python train.py --experts_per_token=1 --d_expert=512 --router_score="softmax" --vocab_size=38433 --norm_place="pre" --init_std_qkv=0.0316 --init_std_up=0.0316 --init_mimetic=0.5 --beta1=0.9 --beta2=0.95 --schedule="wsd" --decay_shape="square" --dataset="wikipedia_en"
Below are experts of layer 6 (counted from 0) of a mixture-of-experts language model. Rows are named router (the router's row for the expert), up (a neuron's input weights, with its number) and show model dimensions 384-511. Each number is 50 + 12 x the weight over its row's rms, rounded and kept within 0 to 99.
Before each expert's rows: "comes after" lists some tokens at least twice as common just before its tokens as in all text. This comes from a sample of Wikipedia text that the model never trained on. Tokens count by the router's weight.

# expert 5
comes after: ",", ".", " is", " as", " that", " was"
router:35 40 66 36 52 47 43 48 49 48 56 35 36 63 23 62 41 54 57 41 44 66 47 53 42 40 46 71 51 30 58 56 54 33 50 62 39 64 40 37 46 38 50 42 68 69 37 45 41 50 53 40 45 55 45 62 64 53 55 50 33 33 34 43 33 68 24 63 37 35 50 43 54 21 44 46 37 44 45 30 64 57 42 47 46 69 47 38 45 49 43 59 52 51 24 47 58 45 39 60 32 51 43 60 46 38 52 37 54 45 48 41 56 53 36 48 48 50 57 57 29 59 49 54 54 65 30 47
up0:30 62 48 35 28 60 22 55 63 52 46 41 52 47 46 64 47 59 53 59 41 50 61 56 62 47 51 58 47 26 52 73 46 41 64 51 47 49 58 42 41 28 55 43 48 40 54 45 44 58 25 52 59 59 49 51 66 71 68 52 62 37 15 56 31 49 64 61 53 39 40 16 57 51 60 58 23 57 73 30 46 59 47 64 48 43 60 48 48 50 51 41 78 64 51 19 46 69 66 63 40 34 62 52 55 49 69 62 57 49 49 50 64 41 57 51 74 69 55 66 63 32 62 66 58 49 40 52
up1:25 42 52 35 51 58 58 47 75 56 53 54 56 48 36 48 49 36 74 74 55 59 54 27 44 38 63 60 56 20 25 68 62 51 54 46 41 73 53 25 51 43 53 48 56 47 14 59 44 33 61 54 66 57 35 40 54 69 65 50 58 49 71 53 26 61 63 40 67 67 32 29 76 53 51 61 29 53 39 61 71 71 41 48 44 39 47 42 42 53 53 53 69 49 41 40 42 47 70 65 67 48 42 41 60 67 49 63 58 50 30 74 52 51 40 50 44 27 46 31 28 38 49 38 53 68 51 61
up2:68 51 54 37 65 62 41 49 48 47 45 54 66 37 50 47 50 51 60 48 44 60 40 49 55 53 62 35 53 25 49 55 50 48 61 54 38 58 63 38 47 52 38 50 56 53 34 50 57 60 11 38 48 67 57 61 49 46 65 63 39 46 29 50 46 26 50 53 57 50 67 66 73 51 57 39 59 29 45 43 79 61 45 55 51 48 50 47 36 66 48 41 45 77 58 48 44 46 44 54 67 34 43 60 29 45 46 43 45 36 60 50 46 30 53 43 51 52 50 39 53 63 43 37 30 34 30 52
up3:53 62 49 33 41 50 33 51 61 44 59 43 54 51 50 29 57 66 48 36 48 54 56 53 47 63 62 27 44 38 27 40 46 36 47 50 32 57 55 47 50 59 45 45 51 57 63 59 44 65 38 54 41 43 41 44 46 54 65 52 44 45 53 73 34 66 30 56 35 49 38 43 26 30 68 36 42 43 52 41 44 46 48 48 44 47 39 78 51 10 60 48 57 55 40 38 62 39 62 40 65 27 51 42 78 41 37 53 42 54 43 41 43 43 41 46 30 39 48 54 43 79 40 59 51 36 42 56
up4:49 63 68 30 36 48 25 34 61 75 51 60 67 46 66 65 41 58 33 41 35 44 66 49 77 62 43 38 46 34 49 53 46 41 56 46 52 52 48 51 53 46 47 40 30 48 46 42 42 65 47 42 39 43 51 66 45 52 52 46 81 55 47 41 51 62 41 42 59 47 36 42 37 38 62 60 67 39 36 27 37 40 38 48 54 55 52 57 63 56 43 42 50 68 53 45 34 38 46 70 29 39 56 34 56 54 71 59 41 48 52 43 57 42 33 57 24 43 58 68 52 70 67 56 54 67 49 68
up5:32 46 54 67 50 47 52 37 48 41 58 53 46 58 62 53 26 67 64 47 64 60 38 46 48 74 43 27 43 54 69 40 53 63 43 49 66 48 65 44 55 48 57 42 64 44 67 35 47 38 51 69 58 62 57 50 42 62 48 78 45 41 50 37 60 40 44 45 58 65 53 51 64 26 43 81 41 71 63 43 19 39 51 48 60 37 77 26 66 27 44 48 74 53 52 21 48 55 59 42 52 35 38 49 89 27 57 40 50 40 60 68 50 34 67 50 80 47 78 55 32 44 55 47 52 51 48 50
up6:60 42 61 69 76 47 56 60 43 32 56 58 62 49 29 48 51 69 54 60 49 57 37 60 53 30 41 73 61 42 66 62 56 49 26 51 50 45 68 47 42 32 49 40 30 39 49 41 49 39 31 54 32 54 25 55 53 43 50 54 84 59 47 56 31 46 69 37 35 64 57 31 65 63 60 49 36 40 71 63 25 44 56 35 53 51 47 53 61 66 49 20 41 44 51 67 40 44 68 51 72 62 66 54 34 75 49 49 63 32 43 54 35 72 59 56 29 57 58 55 37 57 47 33 50 42 47 54
up7:64 46 54 40 63 49 41 64 55 43 40 28 46 24 47 31 47 41 60 49 53 51 57 48 58 55 44 44 44 56 73 58 61 40 60 68 75 58 42 39 45 41 54 46 27 45 55 61 61 63 63 52 50 43 53 52 43 53 45 63 37 56 71 42 35 65 55 43 56 59 42 45 60 36 76 71 20 48 61 38 58 57 59 47 78 37 62 63 48 27 52 44 45 75 42 42 58 32 55 43 60 39 67 38 65 58 41 65 43 46 54 50 49 43 32 40 51 41 39 41 27 41 79 54 66 64 11 61
up8:61 51 49 54 60 58 28 61 44 38 48 41 60 55 42 47 49 59 46 35 51 47 48 54 51 62 45 44 35 38 38 41 55 41 28 71 57 57 62 58 68 45 41 58 68 49 30 44 43 61 49 59 65 61 44 33 46 69 61 52 28 76 48 31 60 36 44 61 45 49 54 84 32 47 49 37 43 51 52 45 58 33 55 32 33 60 57 39 63 39 62 57 48 56 46 36 47 67 57 41 47 54 53 49 64 29 41 64 70 58 50 37 75 24 38 57 65 31 43 42 52 32 48 64 67 71 40 58
up9:51 64 47 62 52 58 42 57 48 60 68 51 53 60 41 19 48 26 77 40 53 59 58 68 25 44 71 43 46 33 46 34 37 47 62 57 65 61 34 47 30 49 26 62 62 35 66 59 46 44 51 36 49 68 51 45 33 68 59 43 75 39 62 52 49 38 43 48 34 38 50 48 45 51 69 43 50 65 35 48 56 52 33 58 32 41 50 62 69 42 46 40 26 55 41 83 46 41 40 57 45 55 57 50 57 51 68 66 46 34 37 44 48 73 59 40 44 56 38 36 59 30 42 49 57 38 55 56
up10:49 35 41 45 42 14 46 73 58 45 61 72 37 75 44 42 26 60 46 54 37 37 44 66 45 39 20 59 47 60 24 63 58 46 48 44 41 42 62 52 34 52 47 35 57 62 51 44 57 62 62 61 31 45 67 36 52 44 70 51 57 54 62 52 36 76 60 56 69 36 41 27 21 55 66 48 58 44 43 67 53 40 64 35 34 66 56 46 57 45 41 59 03 66 51 39 45 37 51 57 77 62 43 45 65 38 57 39 41 25 62 38 69 37 68 57 53 48 64 56 36 61 50 86 56 34 50 32
up11:35 49 50 61 57 46 49 41 46 42 59 37 61 50 51 41 30 64 64 29 59 42 54 53 55 24 33 47 40 63 40 65 46 42 49 64 67 53 42 38 52 54 34 60 54 47 43 52 35 49 60 73 47 50 56 22 52 52 62 64 35 37 38 49 40 47 55 40 57 42 56 51 66 39 62 42 54 52 64 36 51 43 74 56 41 43 49 47 41 54 56 46 41 47 49 59 60 69 41 43 49 38 50 67 53 63 33 37 56 32 55 32 60 54 65 42 63 46 56 49 53 49 56 42 53 59 41 58
up12:62 46 48 45 78 64 35 31 49 73 35 46 59 60 52 66 64 22 65 50 38 55 50 63 32 49 31 50 54 44 29 63 50 36 73 49 54 40 42 54 40 19 66 44 51 53 39 48 62 58 34 51 49 72 54 33 60 63 51 49 68 56 50 46 38 62 62 69 46 40 66 29 39 41 80 37 55 40 35 54 46 46 37 53 56 52 39 57 75 57 64 64 54 70 45 50 39 45 55 46 36 49 63 48 65 56 59 61 58 50 46 22 46 44 69 41 65 51 33 71 52 24 39 57 39 47 42 41
up13:51 45 62 23 47 42 39 48 34 47 57 70 58 51 52 72 47 28 60 35 52 53 57 63 39 52 53 74 59 32 45 50 52 31 48 71 52 49 45 52 56 63 49 55 51 60 44 47 29 61 46 44 46 67 58 35 57 52 63 57 47 50 52 53 37 58 29 44 61 52 66 42 48 44 66 58 61 49 21 51 63 36 59 38 42 56 69 49 45 42 50 56 55 71 46 66 41 57 59 47 79 35 20 62 57 72 64 49 61 42 53 50 43 26 72 39 33 42 44 41 32 49 64 51 51 50 52 54
up14:51 39 47 41 75 60 46 38 49 31 40 47 50 40 51 62 40 68 49 46 45 54 37 51 53 34 49 40 57 47 48 67 40 36 58 76 48 35 40 16 58 41 46 49 60 55 59 41 21 76 33 52 48 53 54 52 52 58 56 54 45 36 47 54 46 58 45 80 52 63 49 57 71 44 62 58 36 40 63 50 50 59 55 42 66 65 45 46 62 36 49 40 37 40 41 36 41 42 66 59 60 42 46 68 63 38 43 57 58 55 56 13 23 35 79 44 45 19 63 48 37 29 49 52 44 61 52 33
up15:62 45 54 54 37 60 59 34 59 58 78 45 50 64 39 56 40 49 62 45 45 32 61 43 55 15 47 51 56 63 24 56 59 56 47 47 56 32 25 60 54 33 56 39 65 44 38 48 46 67 48 62 08 48 56 58 42 62 65 48 60 22 55 49 48 49 54 42 73 47 27 36 42 76 72 48 46 53 56 50 65 45 61 49 24 50 28 49 56 46 41 34 46 61 37 51 42 32 59 61 59 49 23 63 50 54 37 52 36 50 59 51 48 55 77 50 31 42 61 59 46 72 53 69 37 56 58 35
up16:57 59 51 36 50 51 36 34 55 58 38 46 34 44 63 48 45 46 44 32 53 56 49 64 67 64 44 38 34 62 54 54 55 69 74 66 44 30 48 36 47 49 58 48 70 54 43 48 57 56 64 66 43 73 58 34 42 53 46 41 46 60 46 29 42 38 53 52 34 58 33 45 26 51 84 58 25 56 66 44 39 40 51 35 64 58 56 52 46 16 64 76 44 44 37 41 35 57 51 38 50 47 57 47 64 41 40 68 54 31 54 37 60 46 55 49 63 37 35 65 59 43 56 76 42 73 25 47

# expert 6
comes after: " ", "|", "–", " In", "_{", " $"
router:31 42 80 67 52 38 40 43 36 43 42 43 49 54 31 48 50 53 54 68 66 39 59 64 59 30 45 52 46 36 52 48 51 38 56 62 54 52 40 43 37 42 47 47 38 34 55 38 40 57 36 71 42 50 51 59 51 65 37 58 53 49 50 43 24 44 58 57 52 63 52 47 53 28 46 42 36 49 42 34 41 37 55 46 58 40 29 48 54 45 42 39 49 55 51 54 42 33 53 62 37 41 34 55 64 50 56 51 70 31 54 57 45 67 43 48 38 51 75 81 39 63 55 57 63 49 36 49
up0:28 70 61 21 33 59 33 18 54 34 55 51 67 57 57 55 46 49 69 30 77 43 60 54 55 46 52 61 50 35 57 49 58 43 43 62 65 49 55 47 41 05 34 35 56 74 53 43 34 51 43 55 51 65 60 39 50 53 49 44 60 34 47 65 38 48 31 49 67 41 26 58 61 54 62 71 66 59 49 53 49 44 48 34 53 66 67 41 65 37 44 62 49 58 60 49 35 52 48 63 57 50 59 71 63 60 42 41 54 44 50 47 45 58 44 57 55 56 47 62 21 47 49 42 60 60 43 53
up1:46 50 61 40 43 47 53 29 57 40 59 56 81 74 55 47 45 34 55 39 83 42 67 64 41 75 24 56 34 43 46 52 50 56 41 57 55 33 60 44 40 26 51 51 51 53 49 46 45 34 54 46 36 78 47 46 42 58 37 52 25 28 31 45 41 49 34 69 78 45 43 46 63 38 72 63 53 46 63 44 57 45 50 36 56 67 49 52 46 38 46 68 45 50 58 45 47 44 55 70 50 38 46 83 61 56 29 41 66 52 52 25 59 56 60 35 60 59 51 40 42 48 59 57 45 61 22 50
up2:41 41 62 39 49 61 62 40 65 46 70 61 59 59 56 50 27 44 48 35 49 52 69 51 49 46 57 59 37 28 49 42 49 37 32 47 60 33 53 40 50 32 45 35 52 43 47 49 30 55 63 48 47 63 70 52 39 47 38 57 42 42 28 41 34 61 55 52 79 50 44 46 63 44 58 40 72 43 59 39 57 57 77 37 57 58 27 36 63 31 38 56 55 60 49 59 49 50 47 68 49 69 33 65 63 48 32 24 62 40 49 46 58 47 40 43 43 56 62 62 51 44 61 64 62 48 43 67
up3:30 55 64 56 62 47 69 65 65 48 47 49 35 58 54 55 33 62 33 59 72 52 65 68 57 49 29 56 42 25 32 46 44 53 41 64 53 45 58 26 26 29 48 59 47 54 38 50 32 54 48 62 42 76 43 44 64 69 42 56 59 38 57 40 31 52 52 62 48 53 60 59 42 44 64 55 48 41 49 35 59 46 50 43 57 66 54 45 51 46 65 55 41 54 48 39 58 51 50 63 36 55 33 62 63 47 32 40 75 39 52 43 48 39 49 42 44 43 63 63 37 64 29 56 37 50 44 57
up4:26 51 49 25 43 52 41 29 51 43 55 56 53 61 60 49 28 47 54 58 42 63 66 55 63 32 52 55 31 38 57 40 37 41 27 69 53 36 49 35 31 52 48 47 60 43 29 44 29 39 52 56 37 66 51 16 60 67 47 40 30 59 50 34 38 44 56 48 66 54 53 52 70 52 58 55 62 53 53 42 67 45 61 56 50 47 40 44 57 53 27 35 30 53 36 75 41 48 32 72 55 61 54 65 44 57 31 39 53 42 59 41 50 67 66 57 65 44 48 56 35 60 41 51 60 57 43 36
up5:31 70 52 48 48 50 47 47 48 72 49 44 60 52 61 65 42 53 48 51 46 65 66 67 45 57 35 51 46 26 47 40 33 50 42 75 61 30 42 31 34 45 50 52 32 44 30 32 32 40 40 57 43 63 30 49 54 78 55 75 59 46 43 46 35 32 51 40 18 42 56 44 56 33 70 56 47 55 38 44 54 37 37 29 77 58 57 35 52 57 47 31 40 58 52 54 48 34 34 50 26 40 52 41 62 39 56 46 67 22 40 54 52 42 79 47 81 51 36 47 55 51 60 35 61 57 41 46
up6:39 41 35 42 34 48 50 53 55 45 47 40 47 53 63 40 48 64 44 71 57 49 49 64 70 62 65 54 58 17 64 40 42 37 51 65 44 67 46 37 50 60 37 46 22 49 65 50 61 47 48 55 58 51 38 51 52 60 31 50 62 47 40 56 47 34 63 59 42 40 53 49 43 39 34 59 36 53 54 57 38 38 45 68 59 54 58 37 38 74 72 49 52 54 71 35 65 54 51 70 32 56 48 51 49 57 45 60 58 45 61 59 58 31 58 42 62 42 55 49 40 38 57 24 31 52 34 37
up7:54 41 71 40 47 53 58 50 45 52 39 48 67 70 47 62 51 42 39 31 53 65 65 53 42 53 46 43 41 56 52 38 53 58 45 50 44 48 46 34 31 41 44 42 30 48 44 47 17 51 53 56 42 45 33 49 50 54 69 45 47 22 56 52 27 43 58 22 33 54 31 53 57 49 57 55 59 48 38 44 42 48 59 55 43 46 24 48 52 54 41 45 36 58 39 49 47 64 56 64 69 60 56 66 49 47 35 33 40 54 53 53 75 42 37 50 45 64 63 24 47 65 31 49 54 48 20 56
up8:40 41 43 20 40 55 37 43 63 53 58 60 47 65 52 53 26 52 40 63 57 53 58 40 44 51 63 64 45 40 26 26 60 61 34 32 75 68 48 40 53 49 66 51 63 29 51 34 41 31 35 52 41 62 41 72 53 60 52 57 65 57 39 57 46 35 62 61 54 63 42 39 63 50 38 37 59 25 54 62 41 44 48 32 44 47 47 46 64 29 64 61 60 49 80 26 51 34 39 55 31 37 41 68 57 42 49 51 61 41 45 46 39 15 61 66 68 43 70 47 23 51 56 50 70 55 39 74
up9:46 46 65 27 54 64 40 29 62 61 52 53 64 53 51 45 31 60 47 39 58 37 48 43 56 55 55 35 37 25 36 53 33 72 59 43 45 31 71 73 53 35 43 51 72 60 39 39 39 38 41 50 68 48 66 33 54 64 67 67 43 40 36 45 60 49 52 27 49 13 48 60 47 49 75 51 56 49 57 58 35 41 63 42 72 50 71 38 46 41 42 57 64 39 47 45 49 45 59 45 49 41 52 46 79 54 55 44 49 46 39 54 58 39 66 51 60 54 33 59 35 53 62 47 49 50 64 64
up10:22 60 57 58 55 52 51 31 54 61 62 43 46 58 38 41 29 44 54 35 52 63 66 60 47 72 40 45 36 36 60 49 46 54 35 62 63 28 53 42 30 25 46 38 29 68 28 53 37 52 48 39 44 74 50 41 51 68 52 52 39 29 51 45 23 48 36 34 49 53 51 44 63 58 64 68 51 43 39 35 60 50 61 34 72 55 55 41 36 70 35 50 28 60 45 60 65 55 38 63 49 55 42 54 74 57 48 47 59 30 31 43 48 42 56 34 68 44 54 47 41 24 42 47 60 57 34 41
up11:47 69 65 50 48 43 55 40 65 35 52 33 62 73 65 47 51 28 39 25 51 53 49 53 57 34 54 47 56 50 64 48 44 37 49 60 44 35 40 15 37 42 36 59 23 35 67 58 34 38 54 48 45 65 35 46 24 50 51 47 45 29 57 62 34 68 25 58 39 48 48 61 41 59 65 55 56 37 51 46 60 56 57 50 46 64 32 34 55 25 55 74 32 48 51 65 53 39 60 66 18 41 58 54 56 39 60 55 45 48 33 61 64 74 51 39 58 69 32 24 47 69 60 70 67 41 39 58
up12:35 67 37 57 47 37 55 48 73 57 58 47 63 36 56 27 58 39 59 30 61 62 61 52 32 62 46 39 45 46 67 37 56 25 41 55 58 38 84 36 62 27 52 52 54 47 35 61 60 48 47 61 46 72 63 52 58 66 43 55 41 35 40 53 53 36 47 59 67 52 35 44 69 35 52 38 43 40 66 52 61 38 57 45 68 41 46 50 52 63 29 57 53 52 42 54 68 58 58 70 25 28 38 55 56 32 49 80 62 58 55 62 50 51 42 60 77 34 61 37 43 51 40 36 50 66 36 48
up13:33 47 61 47 47 49 53 39 50 50 69 46 57 78 36 37 43 37 58 38 55 59 68 45 52 53 38 45 54 52 27 48 42 41 38 74 48 25 42 34 41 31 52 40 54 61 31 53 40 56 52 55 38 61 48 48 59 70 60 43 55 44 53 45 32 53 41 61 57 51 51 64 55 39 62 61 49 67 58 44 51 42 55 32 62 51 51 53 50 61 55 61 62 68 69 55 61 45 43 64 44 57 49 58 60 30 43 38 69 42 45 49 53 51 54 55 58 40 42 50 38 34 51 50 49 62 30 35
up14:35 65 63 49 31 61 54 53 64 57 64 41 64 63 56 45 21 47 47 37 59 35 63 48 60 49 29 54 29 23 43 49 46 34 40 63 43 33 52 52 30 38 49 55 53 50 38 42 57 52 49 49 48 69 55 41 47 71 47 50 47 49 32 39 30 43 56 45 57 51 72 37 40 33 60 59 52 61 48 20 61 47 56 36 68 47 59 51 45 36 37 46 54 60 53 37 36 49 52 71 41 49 62 50 63 53 36 45 49 16 41 56 47 45 61 48 70 44 57 68 34 61 54 45 57 74 34 43
up15:40 54 70 58 43 49 58 30 56 58 68 32 62 55 71 40 45 42 53 56 39 63 68 68 44 56 42 46 49 35 36 60 33 70 49 59 38 33 51 22 55 62 52 48 29 57 79 44 49 55 53 57 43 56 39 41 55 57 51 57 40 40 36 54 32 41 54 49 33 45 36 52 45 48 73 57 46 50 54 39 58 49 48 49 55 54 45 44 55 68 58 53 39 61 53 49 35 55 57 54 25 39 62 59 76 39 40 50 51 43 43 45 54 65 57 44 55 54 46 55 61 42 53 60 84 50 54 61
up16:50 19 74 36 41 50 62 35 51 50 49 60 56 65 57 54 60 46 40 55 41 64 72 50 56 64 26 55 37 52 28 44 59 39 33 66 31 57 66 27 47 66 65 68 43 54 37 50 57 56 48 36 34 57 36 56 50 40 57 62 49 42 58 44 50 66 71 64 50 42 43 71 66 42 43 44 59 40 36 46 73 47 66 53 46 47 32 49 48 54 41 50 34 44 39 49 42 74 34 58 50 52 38 62 51 36 47 34 49 49 45 13 44 36 55 50 35 60 51 29 64 45 41 50 33 43 54 70

# expert 2
comes after: " ", "201", "–", "200", ";", "199"
router:29 39 77 68 51 45 46 39 35 47 53 45 35 56 26 41 46 52 50 58 69 46 63 64 57 32 44 53 36 34 47 49 50 59 58 58 58 51 52 57 41 39 46 51 39 42 47 37 39 46 52 71 53 51 44 57 55 68 43 63 51 45 48 41 21 40 46 52 57 43 42 48 52 18 44 49 47 49 46 40 45 43 54 43 62 44 39 45 47 53 34 39 63 60 51 64 32 36 62 61 45 48 46 59 61 45 48 43 69 31 66 58 46 62 51 50 45 53 78 71 38 60 49 56 62 59 32 48
up23:26 51 65 43 61 65 54 59 62 39 64 51 61 79 50 37 37 41 42 59 74 39 62 56 60 48 43 37 40 31 37 41 42 46 39 57 59 55 59 46 43 24 38 50 58 56 43 55 13 59 33 58 27 49 44 46 39 66 45 67 46 56 57 38 37 47 57 57 60 41 56 47 64 48 55 63 41 62 46 34 48 37 57 50 70 49 39 28 64 54 57 51 44 55 46 52 42 43 51 48 42 46 49 61 51 59 42 47 60 41 52 41 55 34 59 50 59 49 59 52 33 61 44 38 52 74 30 50
up24:17 49 44 62 27 26 73 49 58 52 51 63 39 46 58 39 46 44 47 35 51 36 53 76 42 55 40 52 39 41 47 70 55 61 53 59 71 37 59 51 41 54 53 59 42 38 49 50 40 58 69 64 52 60 42 39 47 61 52 67 42 31 21 44 32 65 46 46 41 60 32 27 56 31 64 70 50 65 31 52 57 53 45 52 60 45 67 56 40 42 31 55 50 46 39 64 40 32 65 46 55 28 57 30 57 27 43 40 43 55 43 56 51 66 54 38 76 50 74 32 63 55 65 31 39 75 37 55
up25:31 70 55 56 54 49 68 51 67 60 47 59 47 62 49 56 37 38 55 39 64 46 68 43 63 75 40 56 61 31 40 44 42 61 39 49 48 46 36 43 30 35 46 37 53 60 32 43 28 71 52 42 43 45 45 40 49 52 53 58 42 37 40 50 14 65 73 68 52 29 77 51 77 34 72 62 61 38 42 62 74 55 54 39 44 47 45 48 51 55 49 56 29 46 55 30 52 35 52 61 55 27 44 49 61 48 34 40 64 20 45 40 74 36 56 48 53 45 42 26 50 37 41 53 40 40 46 60
up26:40 58 47 60 34 52 46 32 71 57 48 53 41 46 36 42 33 39 46 43 59 48 55 61 43 68 29 50 45 51 51 58 44 48 30 54 37 52 49 40 46 38 29 63 66 39 56 46 58 52 40 44 44 74 55 45 49 70 72 52 48 24 37 46 23 44 42 51 74 59 54 36 47 16 52 49 40 40 57 38 52 48 57 43 76 46 34 27 30 60 36 51 44 48 67 31 58 39 40 80 51 58 54 67 47 61 47 45 64 36 54 50 53 42 71 43 45 46 41 51 25 41 63 41 70 63 35 42
up27:50 73 48 45 59 38 49 50 57 52 36 71 41 34 79 37 60 67 69 23 54 59 55 43 60 57 39 27 51 58 38 50 59 34 62 62 68 43 50 52 39 42 45 33 51 52 46 39 40 60 46 49 71 62 56 52 46 60 46 32 32 58 28 46 45 40 51 51 64 39 31 62 37 52 72 37 50 69 59 32 46 55 38 40 48 48 63 53 49 29 52 53 36 28 37 56 54 51 60 54 82 60 51 39 71 36 28 57 52 47 43 56 65 59 53 54 34 54 38 53 62 43 38 31 57 45 45 52
up28:33 39 56 51 54 34 43 39 46 56 55 57 37 50 57 26 20 45 62 49 53 61 81 40 49 33 34 45 62 46 44 34 35 37 54 58 42 50 47 27 43 36 63 59 45 59 49 46 40 74 65 69 54 62 49 44 57 52 54 44 53 16 41 40 44 77 63 54 48 49 42 55 55 50 75 70 44 51 52 32 45 50 54 31 76 47 46 49 47 44 55 49 43 53 41 51 46 43 54 71 45 56 44 59 51 31 37 40 64 35 54 52 48 57 47 40 58 65 72 63 38 65 51 58 53 47 48 37
up29:45 46 49 56 59 60 58 35 35 44 67 50 61 48 47 51 47 49 46 62 44 54 75 61 50 34 46 46 45 45 58 55 63 51 48 67 55 40 38 26 54 30 58 59 53 54 45 46 43 55 63 50 55 53 38 43 67 73 26 54 39 37 38 44 24 52 36 55 52 50 47 69 66 48 81 66 42 39 54 40 66 57 60 33 63 49 52 39 33 42 62 33 51 51 59 46 59 40 59 65 53 51 46 50 54 56 35 38 55 23 40 44 54 44 69 51 62 43 51 45 32 49 44 49 51 55 38 56
up30:43 34 45 48 65 50 63 47 28 42 39 43 50 54 60 30 27 48 32 67 57 59 55 40 56 66 45 46 60 31 41 51 43 65 27 56 50 61 56 59 51 36 24 45 56 52 48 45 53 44 25 42 47 54 37 53 45 50 30 57 60 55 38 45 60 47 44 38 46 45 53 52 42 44 37 60 33 51 50 69 41 50 60 49 65 53 52 54 55 59 70 71 66 43 59 28 45 60 53 56 47 50 44 59 71 70 52 73 69 37 44 55 39 35 35 47 55 45 52 49 47 57 61 44 44 67 33 63
up31:47 40 47 49 55 50 38 60 59 29 37 52 52 56 57 40 30 40 52 46 52 58 69 54 32 57 43 52 40 55 39 32 55 56 50 49 52 38 48 49 34 47 37 59 38 54 56 33 42 58 43 47 58 76 45 29 54 76 54 63 38 46 48 51 37 40 65 44 67 53 37 37 56 38 67 71 62 53 49 54 66 41 65 32 64 47 54 31 34 52 50 31 47 54 61 47 53 42 45 54 54 48 53 68 56 58 50 58 58 28 51 19 45 49 58 61 61 46 52 28 37 50 43 44 52 65 30 36
up32:54 51 63 77 58 36 46 44 59 48 76 51 50 61 41 33 36 45 56 47 68 52 63 63 67 69 44 42 57 27 40 53 50 37 36 65 51 52 46 52 37 30 58 48 45 44 47 32 43 39 70 36 49 72 43 47 42 62 73 60 36 34 37 53 17 55 48 49 44 52 43 61 56 32 57 40 58 49 48 51 43 45 65 54 63 49 43 41 39 40 43 46 64 49 57 51 48 41 36 63 48 46 38 57 59 68 58 50 64 24 37 55 53 35 38 44 73 55 56 42 38 55 29 39 51 61 19 53
up33:22 69 69 39 56 51 50 44 80 44 58 48 56 65 62 43 46 29 65 27 72 51 66 62 57 70 48 49 64 42 57 41 40 31 34 44 41 45 47 20 37 25 46 39 36 42 28 59 38 49 67 65 45 62 57 55 58 48 57 71 53 34 41 53 40 52 32 63 53 50 55 33 52 34 60 63 35 47 40 52 51 51 51 62 83 49 38 59 46 48 58 57 47 52 66 42 39 36 42 40 39 37 43 51 54 51 40 65 57 35 51 55 62 51 70 54 47 68 54 54 44 40 45 55 68 36 30 62
up34:41 58 51 46 67 38 63 35 46 49 34 47 64 65 54 45 49 37 54 34 58 61 59 53 45 55 49 49 45 41 39 53 57 60 45 66 41 48 59 11 39 38 46 41 67 42 68 51 28 64 57 39 51 70 46 49 65 79 64 42 45 42 37 48 31 53 53 47 57 54 58 62 70 48 70 41 63 51 57 32 71 57 71 36 51 65 37 44 45 47 37 77 47 54 51 31 67 51 29 58 48 53 44 66 56 43 27 40 62 21 47 40 56 46 38 45 41 66 48 49 54 35 39 57 57 37 34 63
up35:47 53 43 50 26 38 50 47 31 41 46 42 53 39 39 45 69 64 64 46 46 54 41 80 63 45 53 34 44 49 54 50 49 48 52 48 45 61 54 29 41 38 45 54 33 60 46 51 28 39 48 32 67 52 30 36 63 56 60 48 56 30 53 61 20 36 60 58 55 59 40 41 58 47 48 60 48 51 66 51 53 48 37 60 56 48 34 41 54 52 37 43 40 58 48 55 46 36 60 60 52 41 62 56 30 48 68 53 54 35 48 49 70 54 62 23 40 43 49 23 36 41 42 30 48 44 58 43
up36:56 30 51 46 37 36 68 40 61 45 53 41 41 55 74 50 50 53 48 60 60 44 43 64 42 68 46 25 55 54 61 35 75 71 37 61 51 61 92 56 51 31 77 58 38 44 53 49 53 51 54 52 48 62 58 63 64 58 51 69 37 45 43 50 40 42 70 50 62 69 41 46 37 49 48 51 47 89 62 32 47 40 69 44 44 51 54 59 57 34 28 74 51 54 68 44 36 51 53 72 45 55 43 74 67 36 49 40 31 45 69 55 43 38 62 54 61 56 66 46 38 67 49 41 46 45 58 54
up37:30 42 74 39 58 52 50 22 60 49 40 45 59 63 46 43 30 46 51 46 83 54 68 52 42 52 59 56 40 44 47 56 49 61 52 65 39 36 44 35 50 34 58 54 48 40 44 40 32 57 44 57 41 76 56 35 66 69 59 62 63 35 40 28 20 59 55 44 75 60 39 44 48 34 55 62 36 55 45 47 48 47 35 28 78 28 44 42 65 49 48 42 38 60 58 40 54 40 50 76 56 49 45 55 48 40 54 53 51 24 40 50 42 29 58 43 64 31 58 41 33 43 54 51 59 60 45 54
up38:25 29 53 68 53 43 56 34 70 50 55 41 46 67 44 39 38 53 50 44 68 75 57 52 41 54 46 72 65 43 34 28 41 42 44 78 55 50 48 30 33 57 47 50 40 34 57 45 52 64 69 45 45 79 55 47 61 73 37 57 74 33 39 44 45 49 51 58 56 66 47 53 48 59 61 63 43 72 51 26 59 34 67 61 49 44 48 62 52 40 54 66 25 53 54 41 66 68 58 48 38 28 37 53 60 50 50 37 45 24 66 41 48 53 50 52 60 41 59 35 23 48 30 51 61 59 36 73
up39:45 53 73 63 49 50 61 39 75 28 78 50 54 64 59 47 50 53 54 43 60 45 61 32 56 38 26 57 59 57 49 56 23 55 48 63 35 54 41 42 40 40 49 50 58 29 45 28 58 67 64 47 28 49 57 35 51 62 55 35 46 38 50 56 30 45 51 53 39 40 58 49 49 44 57 47 52 48 68 37 62 32 82 43 62 43 46 41 64 58 42 31 49 60 65 42 60 33 53 59 37 37 33 59 49 38 46 50 74 27 42 55 54 36 66 65 71 40 65 65 51 52 50 65 54 52 36 38